Below are experts of layer 5 (counted from 0) of a mixture-of-experts language model. Rows are named router (the router's row for the expert), up (a neuron's input weights, with its number), down (a neuron's output weights, with its number) and show model dimensions 0-255. Each number is 128 + 32 x the weight over its row's rms, rounded and kept within 0 to 255.
Before each expert's rows: a language model's description of what the expert responds to; "raises" lists some tokens whose logits its average output raises strongly, later layers aside. This comes from a sample of Wikipedia text that the model never trained on.

# expert 50
It responds to: The at title or sentence starts, plus was, been and infobox labels such as Starring, Occupation, Binomial, Sir.
raises: "however", "|", "mean ", "occurs ", "| "
router [110 146 123 105 196 150 148 107 139 146 138 127  91 117 131 157 120 133 117 141  60 183 106 110 127 144 127 102 107 113  61 136  73 135 137  70 117 104 131 108 155 113 179 123 156 172  92 136  98  92  97  99 146 106 137 162 112  81 134 164 207  82  89 146 149 113 140 105  67  97 109 176 120 175 144 124 124 139  73  91 138 156 113 149 108 117 151  13 100 105 115 183 121 112  88  51 152 124 140 118 117 120 144 147  96  77 145 105 137 140 122  66 137 122  84 119 106 105  78 117 107  95 213 132 135 171 144 132 118 113 131  88 111 130 115 171 143 123 185 118 124 166 142  96  98 147 131 174 102 116 106 126 134 214 116 122 154  75 109 126 111 111 142 186 127 112 162  99  96 197 160  95  70 132  74 172 106 106 121 137 112 176 100 126 156 177 157 179 199  80 147 209 122 106 101  78  99  95 104 136 124 127  97  91 164 163 141 152 149 126 103 121 126 127  96 170 115 152 153 168 144  75 217 125 155 154 148 151 142 143 147 120 123 145 126 130 162 118 144 188 181 146 122  78 118 107  71 106 112 150 177  99 144 104 184 147]
up1 [146 116 143 114 141 184 142 142 143 131 109 148 177 113 148 101 120 138 115 143  92 123 102  80 142 144 132 132 143 140 158 130 124 130  49 143  93 120 179 116 167 116 152 149 132 133 100  95 153 155 170  50  78 163 154 135 136 149 131 104 163 155 102 166 182  76 114 136 107 137 165 101 195 117 138 135 113 139 112  95 127 145  86 140 108 121 124 100 130  86  89 159 120  76 198 164 115 160 127 150  95 164 167 136 139 122 221  92 116 129  84 112  90 136 171 116 144 127  92 110 137  75 133 126 116  95 127 117 132 137 141 135  79 107 107 203 132 153 163 115  92 171 138 109 131  96  46 170  93  66 100 166  72 142 113 158  57 134 156 180 187 123  82 133 105 107 166  77 104 126  92 153 156 102 123 142 133 188 138 141 176 130 139  88 120  93 111 153 145 104 144 170 113 159 109 127 111 151 123 137  86 128 118 120 100 141 102 153 137 139  72 136 248 145 139 110 116 164 135  90 106 138 148 142 138 126 196 102  79 109 214 111 113 139 232 108 204 175  85 125 149 165  78 136 136 104 124 155 119 119 165 140 170  76  95  95]
down1 [109 117 127 193 133 104  33  89 111  98 158 101  68 171 121 162 179 160 110 154 172  89 122 125 134 114 150  80  98 139 166 164 145 161 136 114 179 123 104 158  99 118  51 125 190  95 109 109 105 137 104 102 118 141 162 144  32 178  80 137  97 185 104  91 192 159 157 182 100 105 114 107  95 108 107 177 106 125 125 138 131 100 126 162 110  92 165 166 132  98 139 103 153  92 116 136 129 140  94 153 145 123 141 140 143 138 128 218 175 150 184 128 122  44 119  89 179 135 121 132 132 108  88 131 153 143 193 185 141 191  74 102 158 119 116  92 137 132 121 143 120 168  79 129 101 185 126 163 157 161 100 165 192 142  43 181 146 107 135 135 158 118 158 146 109 135  91 157 140  83 122 138 134 141 106 137 174 113 129 104 127  66 169 138 143 196 130 178 100 128 135 116 142 116 117 126  90 127 143 144 160 144 105 163 194 152 150 144 123 115 107 128  61 108 126 172 155  71 124 146 111  87 122 160 127 174  68  90 103 111  85 119 126  96 144 133  72  96 118  92 131 132 148 179  84 124  82 118 145 115 133 135 151 116 120 138]
up2 [217 132 116 181 188 132 106 128 124 126 185 129 129 118 120 161  90 110 119 112  90 153 107 109 145 146 128 111  88 140 141 131  54 126 107 106 148 197 135 119 109 152 143 100 132 126 105 150 123 109 148  93 112 123  99 164 112 164  52 153 151 160  87 113  97 123 105 137 132 136 164 149  54 176 118 186  75 141 127 127 153 156 148 130 126 138 103  73 133 114 126 148 123  95 109  90  85 110 175 172 187 129 127 138 123  93 213 164 121 112 174 108 122 173 107 105 118  88  88 117 120  81 150 120 158 107 119  67  98 171 125 122 141 100 195 176 206 100 137  56 142 126  42  86 166 115 171 139 149 127  50  93 134 146 112 180 125  83  92 142 119 120 120 105 106 138 127 106 105 175 150 172 118 127  55 106  38 139 164 119 173 127 121 128 162 155 113 118 122  71 133  79 115 164 117 113  59 122 119 172 121 130  89 123 154 121 107 131 100 134 145 146 176  98  67 118  99  98 153 157 128  85 154  92 183  76 165 105 120 120  87  88 176 145 116 116 198  75 138 141 147 172 137 142 141  95 131 167 125 125 175 131 127 139 106 101]
down2 [157 138 118 110 126  63  82 131 144 177 152 116 133 157 175 149  97 176  95  85 106 152 138 112  81 149 165 120 156 126 164  93 177 125 136 103  81  69 129 108 118 101  68 115 125 214 130 120 140 131 141 113 123 143 141  78 112  99 172 109 135  98 115 158 129  96 178 123 115 100 117  90 131 171 118 152 140 128 120  65  89  96  28 199 116 101 135 137 130 107 109 148 138 110 115 109 125 101  98 151 144 139 164 136 140 124 133  97 135 158  67 147 134  23 126 119 136 175 186  78  54 134 154 121 137 112 171 165 120 105 141 120  87 119  92 136 118 121 134 126  70 140 107 187 117 154 121 148 170 118 121  91 141  91 117 126  49 152 178  88 178 151 127 186 153 189 127 138 110 108 161  92 165 130  54 125 137  63 111 173 137  76 143 132 174 110 172 187 127 142 135 156 130  99 112 146 116 188 146 178 157 143 105 204 138 146 120 134 140 141 125 101  81 138 205 102 169  39 114  66 130 108 114 117 114 148 145 117 161  77 116 161 162 131 123 192 123 170 138 124 143 108 110 138 140 110 118 127 161 139  85  87 156 152 113 114]
up3 [145 129 133  98  87 182  82 119 117 138 156 129  99 116 157 131 154  70 160  99 125 143  82  85  93 114 178 125  93 116 123 109 145 108 113  74  91  83 120 131 152 168  97 118 177 123 171 122 121 130 138 105 134  92 154 153 129  81  81 124 133 117 134  99 146 172 103 105 146 157 102 139 125 176 108 123 134 147  61  71 164 180  64 154 158 174 138 149 111  99 132  95  88 175 154  97  96 176 153 161 159 132 117 152 149 118 127 166 119 137 177  94  68 116 164  87 162 109 124 113 203  85 133 154 187  76  71 154 153 165 150 143 186  89 105 130 135  77  94 113  87 171 158  93 161 143 102 149 136 164  79 111 177 127 154  93 129 172 176 100 191 113  79 133 142 154  91 135 129  73  62  88 146  96 108  99 137 102 168  80  81 115 144 137 152 145 129  67 114 138 196 144  66  98 173 157 114 135 110  98 107 143 146 123 132  79 171 106 138 179 149 114 140 153 111 158  71  72 119 150 118 155 179 131  88 106  94 172 112  64  95 117 133 156 100  59 150  93 139 130 100 154 109 136 146  66 148  91 101 178 120 102  79 114 159 106]
down3 [207 132 168  90  80 162  74 159 147 184 120 110 108 157 130  34 163  89 101 138 143 134 136  94 173  89 132 165 145  94 109 122 103 105 111 121  90  85 111 130 122 111  96  96 108 104 171  79 146 134  41 130 141 112  93 175 142 128  87 160 117 114 138 109 128 126 115 134 105 138 155 137 102  61 148 111  49 130 155 138  68 146 162  86 147 104 138 140 141 161 155 170 158 109 104 145 110  96 119 100 119 106  55 111 101 146 127 150 106 156 116  90 140 108 216 129 157 131 141 147 105 121 156 120 126 106 154 146 125 140 110  90  28 105 148 148  63 162 145 136 128  98  75 114 139 165 101 111  81 129  89 109 116 106 133 162 184 149  73 123 116 126 136 128 122 122 169 146 143 159 190  79 132 107 106 131  85 110 142  72 175 187 145 142 140 150 137 114 162 191  80  89 136 149 156 153 153 149 166 131 145 127 112 113  87 140 167 122 160 174 125 124 104 165 142  89  90 135 184 143 187 169 114  77  87 155 166 156 118 111 177 190 158  74 124 135 161 116 184 204  73 132 165 120 120 111 176 146 132 153 134  90  77 156 137 155]
up4 [108 127  84 151 123 141 168 132 146 122 100 174 108  91 138 164 134  65 182 149 127  82 119 151 146  93 112 213 164 132 151 148  57 114  92 146 146 150  96 129  96 149 157 146 137 128  82 188 137 163  73 150 136  90 131 164 108 105 108 131 180 102 132 103 135 122 134 143  85  91 187 131  98 188 127 130 110 162 198 123 141 155 128 108 129 146 109  61 178  92 189 183 178 163 135 122 143 132 106 137 137 137  95 173  82 121 160 108 124 128 160 158  93 157  85 181  85 103 132 104 119 103 176 172 121 124 129 137 115  58 128 126 107 157 181 185 140 147 164 129 119 174 139  80 114 130 116 163 172  85 162 117 171 155 125  69 153 122 114 121  90 174  93  84  85 169 101 163 172 140 104  96 106 169 135 160 108 120 107 168 189 129 183 136 124  98 113 126  96 129  95 137 129 149 171 111  55 131  93 127 176 109 120  96 139 118  87 106  96 137 146 148 114 110 148 111  75 145  99  68 189 143 115 133 127 152 122  89 163 106  42 108 147 102 142  84 152 153  41 162  85 145 174 148  86 108 192 170 154 110 147 100 144  95  98 117]
down4 [ 69 113 177 125 102 170 119 101 115 135 118 125 133 115  41  77 143 175 119 107 107 173 103 170 118  81 147 106  99 147  63 112 174 161 121 144  92 150 135 131 115 115 135 161  93 100 123 112 163 111 140  93 154  92 180 104 145 134 189 105 106  94 163 119 103 152 137 122 149 120 155  99 157 107 127 105 131  99  96 128 134 142 124 112  94  85 103 131  93 117  95  89 131 178 120 187  84 182 185 112  71 194 104 165 106 109 149 143 110 157 112  96 161 148 153 145  99 170 110 122 165 121  95  87 175 146  65 139 120  99 213 175 136 171  73  77 123  86 151 149 141 105 134 146 126 106 172  84  99 163 103 124  66 144 179 146 121 101 100 103  85 115 142 128 141 155 136 118 155 117 132 105 118 163 109 146 191 142  46  98 131 113 127 138 145 117 131  71 100 143 145 169 144  96 191  97  91 127 129 158 109  98 127 100  88 105 129 111  72  91 105 125 138 183 129 176 171 189 142 168 119  90  43 161 160 102 140 128  91 175 139 162  46 135 113 128  54 135 182  98 157 163 150  96 142 116 149  97  86 113 147 115  49 125 120 126]
up5 [152  98  99 154 122 117 105 162 105 154 191  95 111 134 156 140 152 177 140 129 175  80 160  60 164 101 145 139 126  73 142 104 121 136  93 166 134 113 194 134 110 109 151  92 165 127 141 103 159 141 116 103 149  90 124 184 199 126 136 107 163 140 163 103 152 111 101  68 120 134 149 214 144 146  97  92 133 120 100 155 107 152 112 133 121 125  60 155 123  95 137 115  99 114 149 124 125 166 129 159 160 140 157 118 114 129 119  75 101 117 154 136 131 151 114 111 120 122 148 134  65 154 145 130 103 148 148 176  56 123 144 147 118 144  85 152 149 125  95 175 151 170 120 156 143 160  68  28 175 155 128 154 100  85  72 165 107 180 143  89 134 171 141 191 104 153 112  99 109 122 112 120 181 120  76 119 100  61 161 198 106  30 108  75 113  83 140 110  86 125 173  55 154 147 193 132  86 160  83 174 117  90  88 113 149 130 141 181 117 109  98 101 147 127 130  91 121 140 196 105 161 166 157 125 136 184 114  71 161 145 139 138  97 129 142  71 173 138 141 115 129 135 124 127 132 127 116 204 127 159 130 129 133  68 163 114]
down5 [151  84 139 120  92 196 111 105 105 110 183 103 143 102  93 126 198 183 125 118 148 103 139 150 140 151 174 108  84  92 130 158 172 201  60 123 139 115 144 128 163 144 139  98 154 159 180 140 106 160 142 111 129 159 126 138 173 146 174  82  97 106 175 152 133 158 176 117 122  86 139  73 167 179 121 146 111 130 175 129  77 127 128 151 144 135 150 124 123 189 102 170  65  90 116 138  92 160 115 201 189 101 166 114  74 105 115 161 137 113 121 192 116 171 147 100 102 145 134 188 104  90  67 129 123 129 171  76 117 165  74 112 108  89  90 113 106 126 156 172 127 130 158 155  85 151 108 156  92  81 138 145 125  72  84 167 130 150 135 124 122 163 103 162  78  66 164 141 146  62 142 166 122 143 128 115 144 154 148 114 178 150 148  76 117 136  69 178 146 117 100 104 155 113 140 112 123 160 181 121 128 123 105  94 124 193 116 125 148 139 114 138 146  53 173 139 145 153 106 125 193  62  67 140  99 145 119 120 145 103  98 135  79 148  96 162 160 131 141 133 172 135 170 143 160  89 206  77 144 114 150 124 106 146  97  92]
up6 [178 113 101  83 119 136 110 114 138 136  79 122  96 109 144 156 131 101 114 167 150 208  66 143 149  83 166  96 141 164  92 138 180  94 204  94  70 134 107 149 117 125  94 136 151 169 136 150  96 106  82 112 130 134 131  91 129 162  86 118  95 123 141 116 172 143 137 146 143 148 114 199 139 125  87 149  83 162 122  97 156 119 128  82 130 142 177 137 126 101 190  94  75 137 119 142 125 137 169 148 116 160 134 144  99 140 193 104 138 128 124 124 132 115 167  90 128 111 102 115 171 144 142 208 163 122 189 146 158 151 117 110 137 140 138 123 158 162 210  79 107 182 149 125 153 175  95 134 138  99  84 128 129 107 189  42 125 186 154 136 106 158 132  60 128 133 125 115 123 187 151 160 130 147 175  58 158 108 119 110  95 143  55 151 162  90  90 104 218 118 115 113 109 157 167 186  98 176  91  69 157 179 152  88 159 166 144 140 113 115 139 145 159 165 135 153 146 115 131 129 140 124 146 161 115 146 115  90 143 100 149 111 140 148 108 121  84 205  92 136  70 163 134 109 138 117 205  83 115 177 124 106 101 183 137 134]
down6 [ 97  94  90 131  75 141 124 138  77 113 137 133 114 174 164 139 116 139 134 176 156 111 155 140 132 157 182  28 137 166 126 117 151 131 126 136 178 120 117  86  87 121 174  69 190  98 103 101 102 161 159 144 100 133 119 224  95 149 147 157 101 164 123 109 103  81 108 131 104  97 100  82 122 109 116 147 124 171 100 157 151 115 113 125  73  96  70  79 157 176 132 121 204 135 150 119 104 193  77 136 119 161  99 137 114 140 157 143 141 170 127 148 110  69 208 166 127 190 135 118 175 169  62 119 140 118 116 139  80 124 145 132 153 137 154  94 154  90 100 121 160  91 124 151 158  94 120 154 103  94 160 169 140 167 119 177  94 112 114 146 154  85 147 109 146  81 161 123 199 112 131 121 102 161 109 112 150 150 121  88 115 113  81 145  98 175 122 136  98 127 109  89 175 148  79  77 168  69 120 163 110  71 187 114 124 122 138  89 149 132 146 157 154 165 119 181  98 126 144 161 102 142 121 132 110  96 141 213 128 112 107 115  99 126 124 122 119  49 110  93  74 139 165 113 157 134  89  99  52  96 101 120  67 104 154 123]
up7 [167 146 139 138 129 123  79 164 119 210 174 134 162 116 123 112 130 149 118  63  55 161 151 100 120 134 175  88 128  88 177 138 174  72 158 131  69 111  95 108 191 191  98 145 156  95 131  41 116  79 102 110 111  71 153 107 136 118  94 149 165 125 174 138 153 140 185 125 167 159 132 127 140 108  86  98 127 106 145 105 121 135 115 165 129  94 185 139  84  77  81 122 131 158 190 153 147 171 132  97 142 153 157 100 111  93 141 117 187  89 162 155 146 131 150 125 134 167 112 162 117 141 149 136 174  91 104 127 120 129 159 106  98 161 143 169  95  86 116  95 113 114 127 144 114  89 103 150 100  95 159 145 145  77  70 185 138 123 186 131 145 123 106 121 150 130 114  71 130 152 122 150 118  95 126 144 119 159 234  67  97 143 151  91 140 183  98 185 159 136 154 178 149 115 132 169 129  77 155 170  66 154 142 126  75 109 168  96 116 103 133 109 122  97 126 184 132  99 106 174 107 142 116  92 118 108 102 199  49 107 143 145 118  90 141  97 138 181 108 169 124 151 156 102 124 143  59 125 131 135 129 126 158 164 183 131]
down7 [109 145  81  50 101 162 110  72  92 107 146 136 143 117  92 133 175 169 130 144 158 143 160 116 255 129 169 134 167 118 115 119 127  91 144  83 123 130 110 136 139 192 149 179 161 168 133  43 180 168 173 127 114 147 124 187 126 121 130 129 171 109 135  92 156 125 104 127  82 172 130  96 177  96 131  81 160 158 149 182 101 142 159 121 117 144  97 129 132  49 156 105 170  73  99 128 126 166 105  89  93  72 107 118 140 167 146 110  87  98 147 104  99 101 172 166 112 122 151 201 153 154 139 129 184 111 170 173  92 185 153  83 115 160 117  96 102 152 142 106 119 146 111 162 122 187 142 100  98  99  77 125 127 121 146  94 145 153 150 150  83 106 101 130 130 144 121 134 101 104 153 161 153  75 105 144  69 173  93 104 114 132 156 114 112 102 143 117 107 183 104 164 135 111 153 104 117 182  50 149 124  94 130 121  98 102 141 128 159 172 120 147 120 136 106 110  84 124 185 139 107 158 142 125  92 112 139 132 110 106 121 154 134  96 104 130 151  41 171 117  57 143 159 188 107  78 200 135 114 137  79 141 154 147 139 129]
up8 [233 137 156 136 111 196 108  98 122  78 165 206 102 134 158 147  79 125  92 127  82 132  56  82 128 127 125 140 114 126 141 118  71 123 134 139 126 176 151 158 119 189 149 143 127 108 130  90 175 122  99 124 125 161 118 100 134 131  80 128 126 126  92 123  95 121  97  99 137 149 167 119  99 172 109 164 146  97  89 108 165 129 181  98  78 115 126 116  70 113 163 122 163 104 112 140 169  20 125 139 102 120 131 135 122  93 181 126 137 127 113  85 123 103 104 198  94  46  85 113 202 128 149 114 164 124 130 101 122 127  98 130 121 123 158 155 137 107 132 125 146 133 130 118 121  91 119  93 145 114  76 136 103 227 105 161 179  95 132 176  93 187 112 104 138 178 136  65 161 194 127 158 140 116 182 124  45 128 149 108 146 175 100 153 104 119 116 150  99  60 164 163 105 135 143 117  90 147 123 125 102 132 114 113 163 107 114 180 108 153 101 136 150 140  94 131  83 127 171 119 122  92 157 178 144 125 142  59 136 113  96 149 103 123 163 137 159  80 132 119  66 123 104 145 135  60 141 145 140  95 167  65 157 111 138 182]
down8 [138 133  68  93 141 170 120 145 126 130 173 143  87 112 109 119 146  97 127 126 128 177 131 136 102 139 158 141 184 120 135 150 141 119 111 104 137  48 166 138  90 123  93  74  88  97 107 158  69 157 221  98 151 131 227 100 123 128 153  78 129 139 119 125 131 107 106 108 130 132  88 104 123 116 109 172 117  75 120 120  92 123  57 158  81 136 117 216 149 133 104 110 116 137 175 143 102 139 112 126 149 111 153 121 125 161 118 134 153 148 106 100 103 130 114 138 153 131 180 105  67  98 134  78 172 139 121 179 147 127 162  87  82 176  84  75 110 117  99 112 112 112 112 109 109 151 151  79 180 132 130 132 108 145 102 107  64 172 161 120 169 112  88  88  96 140 138 143  66  79  86 153 132 161  42 129 158  63  81 119 132 112 129 104 195 101 131 144 138 182 140  89 125 144  97 156 137 115 147  99 148 118 115 134 129 114 180 135 145 153 176  78  79 105 104 101 213  52 134  78 128  71  78 136 130 123 129 155 197 149 134 163 171 106 101 121 145 149 161 141 116 105 155 140  94 134  97 104 151 114  85 116 109 133 103  30]
up9 [175  99 154 104 121 132 101 146 120 104  95 151 155 148 137  97 116 123 132  98  97  90  65  66 107 125 148 125 126 113 136 122 113 156 117  77 127 121 131 136 125 188 177 151 124  80 118 137 184  73 118 177 151  83 152 130 121  93 101 131 120  88  72 100 105 153 147  88 121 209  79 110  75 146 124 141  47  98 152 127 119 151 165 170 126 102 116 106 191 152 106 118 121 197  93 120  77 149  89 143 115 115 122 150 160 109 110 176  66 108 141 126  87  91  70 190 102 152 110  98 160 192 129  78 124 135 122 153  93 131 149  82 127 126 140 114 117 156 164 146 128  90 207 119 145  96 127 141  66  99 183 116 115 117 113  83 206 104 119  96 126 138 133  87 128 139 130  96 144 143 150 111 127  97 132 108 189 117 102 124 169 160  87 116  97 110 141 103 127  89 185 157 110 128  78 135 109 108 149 132 140 100  95 102  14 137 134 144 108 138 143 138 169 153 137 199 152  99 136 131 157  89 196 119 103  90 151 137 164 132 100 182 119 127 151  91 142 115 167  81 163 190 138 121  65 118 165  49 109 129 133  67 108  83 167 108]
down9 [103 121 112 145 127 150 173 144  82 124  96 121 129  60 110 128 146 101  82 163  88 191 134 103 124 123  92 131 160  99 101 134  91 105  85  99 133 100  90 153 196 124 108 105  74  88 134 164 175 107  69 103  82  86 154  81 177 126 126 147 130 142 159  63  79  68 113 138  87 144 148 121 173  43 133 172 107 171 157 123 100 160 109 104 103 175 197 155 131 108 158  96 195 191 180 108 155 150 150 139 119 133 123 130 187 147 110 130 125 105 158 118 111 109 202 137 163 109  63 195 145 149 143  82 140  44 146 134 119 117 113 105 161 161 105 138 105 133 128 173 151 142 122 130 147 141 123 187 141  98 121 130 150 109 149 145 108  90 174 144 192 140  58 152 100 140 147 110 101 102 110 100 151 115 110 145 156 121 206 131 123  78 100 121 147  58 195  97 137 103 142  21 103 128 118 131 103 136 139  97 147 141 147 110 133 132 125 132 117 166 172 143 116 146 115  56  91 130 115 107 138 134 132 145  81 144 161 155 129  94 171 162 148 105 110 122 163 132 127 142 106 192  94 181 132  88  83 128 140  98 142 152 160 162 171 136]
up10 [124  82 104  93 117 134 103 121 123 142 136 118 119 170 153 151 173 121 110 121 111 162 119 114 117 111 146 127 128 111 150 133  78 108 109 107 115 114 135  70 156 137 140 153 147 143 177  90  49 162  82 116 143  96 116 154 105  69  99  75  84 133  84  42 151 101 123 140  90 132 146 182  57 111 162  91 114 123 116 131 132 174  73 111  63  74 147 111 183 139  70 122 136 106 147 135 107 139 123 182 147 186 136  85  39 105 197 112  76  92  97  83 148 134  74 136 128 187 122  75  97 147 124 137 115 193 134 107  88 151  78  71 106 141 100 173  82 131 144 117  96 155 100 130 131 163  82 159 135 131 127  93 110 104 145  74 137 138 129 132 158 101  25 136  65 178 105 201 123 101 140 101 113 105 145  46 151  96 115 155 167  83 154 109  91 103 161 120 132 139 203 115 119 175 135 113 133 183 137 143 129 121 141 200 130 137 126 100 129 122  87 171  91 124 117 108 115 124  74 113 115 117 150 171  86 142 117 123  84 108  96 103 107 134 164 139  98 122 115 136 102 151 146 183 178 102 136 160 120 114 142  81 165 117  98 116]
down10 [ 90 105 127  63  85 197 165 153 150  84 145 105 116 141 120 134 114 118  96 129 139 180 168  71  95 126 186  54  83  79 137 141 136 145  93 169  82  64 148 109 160  80 170 111  71  98 136 132 153 160  70  88 147 146 148  84 143 134 148 132  91 141 119 104 140 118 132 146 146 152 129  73 145 100 126 110  99 116  90 131 171  95 109 172  92 143 169 100  72  88 164 132 137 135 121 132 161 177 116 121 143 106 152 161 179  99 141 108 121 155 168 138 164 163 105 156 124 132 137 102 132 185  23 134  47 144 141 165 111  96 112 190 139 105 107 144 140 154 101 139 101 150 115 159 113  85 142 141 107 126 194 117  98 168 115 148 168  88  65  73  89 127  94 136 139 122 136 115 160  95 155 149 110 188  94  96 145 150 149 151 118 142 131 107 117 118 135 134 186 106 158 128  90 100 142 114 115 137 135 150 191 146  86 169  71  85  46 102 153 100 145 116 103  66  89 170 133 111 115 134 112  95 153  71 144 175  50 148 130 165 123 135 122  94 111 149 120 162  58 110 118  45 127 144 121 139 185  83 123 114 101 117 126  98 126 142]
up11 [119 113 102 162 155  49 117 122 174 131 117 157 128 109 122 100 109 175 123  80 116  82 172 155 174  78 130 148 155 152 109 106 137 117  96  97  87 151 118 135 119 106 209 173 111  63 108 100  82 202 121 182  64 138 124 118 138 187  84 130 105 128 106 116 151 188 148 144 184  70 133 100 142 151 140 208 119 103  65 112 144  66 139  95 152 131 160 136 110 128 196 167  44  92 125 167 151 192 108 129 151 116 200 108  89 142 161 113 181 149 123  72 121 192 130 129 169 133 159 183 115 147 144  38 107 160 136 145 166 108 102 101 128  96 157 134 151  76 202 114  97 144 160 127 135 156 107  81 121 118 158 130 147  95  88 180 104 138 154 135  64 156  83 140  77 144 120 131 150  88 131  96 131 141 111  97 111 143  77 162 109 191 143 145 132 136 125 113 121 117  94 126  56 131 125 147 112 150 139  79 163 133 101 143 137 152 155 137 121  94 149 149  52 110 157 115 114 143 174 112  92 109  83 119 104 116 108 107 118 152 118 105  61 117 148 112 106 109  68 129 154 103 125  96 160 114 147 145 180 137 133 101 122 122 130 116]
down11 [ 76 103 127 154 141 107 186 155 154 123  58 125 125 157 123  88 130 153 134 124 124 154 168 150 131  66 122 135 148 177 106 193 129 151 147  38 121 179 195  84 129 134  43 108 196 162 168 104  96  51 111 187 120 149 118 114 118 128 156 137 115  39 131 164 111 200 128 117 116 120 107 127 202 152 113  73 134 100 116  82 165 139 130 146 152 116 148 129  46 120 121 172 200 126 104  99 112 182 157 103 127 119 149 152 126 151 103 132 146 153 122 181 163  82 142 111 122 159 104  92 165 161 140 135 127 155 109 175 142 116 142 131 135  81 103 106 151 125 126 167 100 146 200 156 108 118 114 149 157 133 161 174 128 121 182 144 118 186 147 151 115 119 116 125 120 111 185 145 121  81 139 141 168 112 147 142 119 111  85 152 135 157 166 111  97  76 146 117 105 152 174 105 174 166 165 109 136 190 153 113 174  50 166  96 110 141 145  93 130 180  94  98 130 163 127 114 102 118 120 113 131 188 166 189 129 145 133 135  85  87 133  94 100 138 139 128 115 127 150 138 134  76 102 123  67 107 103 113 157 139 104  70 148 172 193 154]
up12 [139 143 101 143 174 127 112 129 114 153 189 181 162 164 150 141  96 134  43 120  63 176 190  80 130 125 149 118 128 143  92 126  68 153 121  90  98 142 126  63 138 111 115 140 128 152  98 130 142 151 104 162  92 133 140 132 151  78 128 159 185 123 104 144 119 153 166 131 158 198 169 111  66 153 111 163 128 151  96  76 144 131 137 146 134  73 114  93  87 179  89 153 153 102 127 100  97  67 192 197 183 126  95 129  69 107 157 152 136  69 163  84 102 143 103 111  97 114 151 108 160 112 134 123 110 127 115 115 117 134  87 124  52 198 133 159 135  67 106 143 117 177 110 108 141 141 161 150 164 105  93 129 102 213  40 148  88 111 126 162 118 134 133 118  92 137 150 107 100 146 140 112 140  71  64 131  56 113 125 113 209 101 122 107 174 171 116 162 120 113 139 134  89 153 145  93  50  98 111 131 149  73 154 121 125 122 146 127 111 120 131 144 121 125 150 151 208 114  99 190 115 129 132 103 128 110 180 137 141  98 125  93 157 100 191 143 143  93 139 162 119 186 116 129 142  98 108 180 136 124 167 157 125 144 118 124]
down12 [126 205 112  88 166  87 121 131 159 128 146 104 114 163 163 138  97 148 134  97  64  85 107 132 154 157 149 135 146  74 169  98 123 133 207  97  92  62 130 117  96 111 128  96  86 199  89 116 189  97 156  71 121 134 136 105 110  95 126 152 111 105  15 134 138 117 219 142 143 120 116  91 111 144 151 139 135 143 106  86 124 115  71 159 120 163 119 107 137  84 121 170 107 149 132 122 130 107 100 120  95 101 167 200 115 147 119  99 202 167  86  70 189  77 140 106 149 155 165  85  60  94 158 112  77 113 157 111 108  81 159 102  95 161 103 123 147  96  67 127  97 105 134 154 118 146 153 150 157 166 110  92 137 114 145 126  81 137 141 116 105 140 161 166 123 182  94 122 120 154 155 111 143 163  70 157 126  63  88 171 102 130 123 113 137 102 177 136 126 142 134 117 100 110  91 141 163 193 166 124 139 175  98 177 193 104  98 170 137 180 135 136  85 103 104  96 156  55 117  77 118 131 152 113 105 162 124 106 166 114  97 133 163 140 122 192 138 146 165 149 132 137 120 130 120 112 106 120 127 183  84  98 143 107 142 105]
up13 [125  76 129 119 210  87 199 147 111 115 107 151 152 162 115 166  73  79 114 134  93 222  69 155 112  87 155 191 118 163 130  88 196  95  83 104  87 126 140 123  99 128 155 142 110 142  64 126 121 163 120  92 105  93 108 116 162 110 138  97 157  89 146 172 117 132 109 160 110 130 134 180 124 154 117  91 153 131 107 106 132 105  89  85 147  89  88 113 137  89  87  92 107 126 112 129 147 144 132 108 138 119 100 153  89  88 165 106  94 158 104 160 146 164  85 136 134  82 167 129  92 170 142 169 141 130 126 154 124 101 186 128  75 151 101 149 145 140 142 127 132 206 172  58 127 119  73  87 138  88  54 133  87 113 154 106 132  87 122 106  83 118 175 147  40 122 178 128  80 147  95  97 149 140 140 135 142 114 106 142  81 115 142 163 126 126 152 126 139 109 123 148 123  84 126 109 123 159 105  74 158  94  90 130 122 150 125 145  51 117 109 108 104 174 140 120 172 112 112 102 166 186 166  92 107  78 134  95 143 149 161 133 114 153 148 160 145 139  75 132 177  85 156  61 165  47 108 201 163 120 124 137 110 108 177 134]
down13 [109 176 161 136  76 129 111 108 131 126 144  89 197 111 165 144 143 133 110 100 180  86  99 156 122  99 134  81 118 116 153 123 172 115 195 170  95 167 132 117 127 108 164 165  65  96 134 216  77  86 170 173 134 120 173 114 145 186 182 131 150 106 135 109 121 156 159 108 182 175 133 127 102 123 103 137 138 113 112 119 146 141 196 165 137 150 129 141 146 145 102 147 103 179 127 156 144 169 114 153 130 210 146  67 148 150 114 177 176 165 125 138 144  76 138 151 128 185 130 120 172  83 127 139  85 127 126  99 108 121  99 147 155 134 128 110 151 105 165 160 101  90 173 121 148 171 146 136 100 155 180  96 185 130  96 128 148 164 158 104 109 147 124  95 199  74  97 143 137 161 103 112 138 222 126 149 135 114 103 116 124 138 164 129 121 124  82 104 179 127  86 115 155 228 123 158  68  91 159 152  95 150 147  79 144 117  73  87 168 115 121 112 150 162 146  99  95  91 127 141 104  99 105  97 172  98 114 146 125 162 166 118 185 163 126 175 134 141 161 170 134 112  60 176 143 179 189 143 150 120 116  79 168 139  91  94]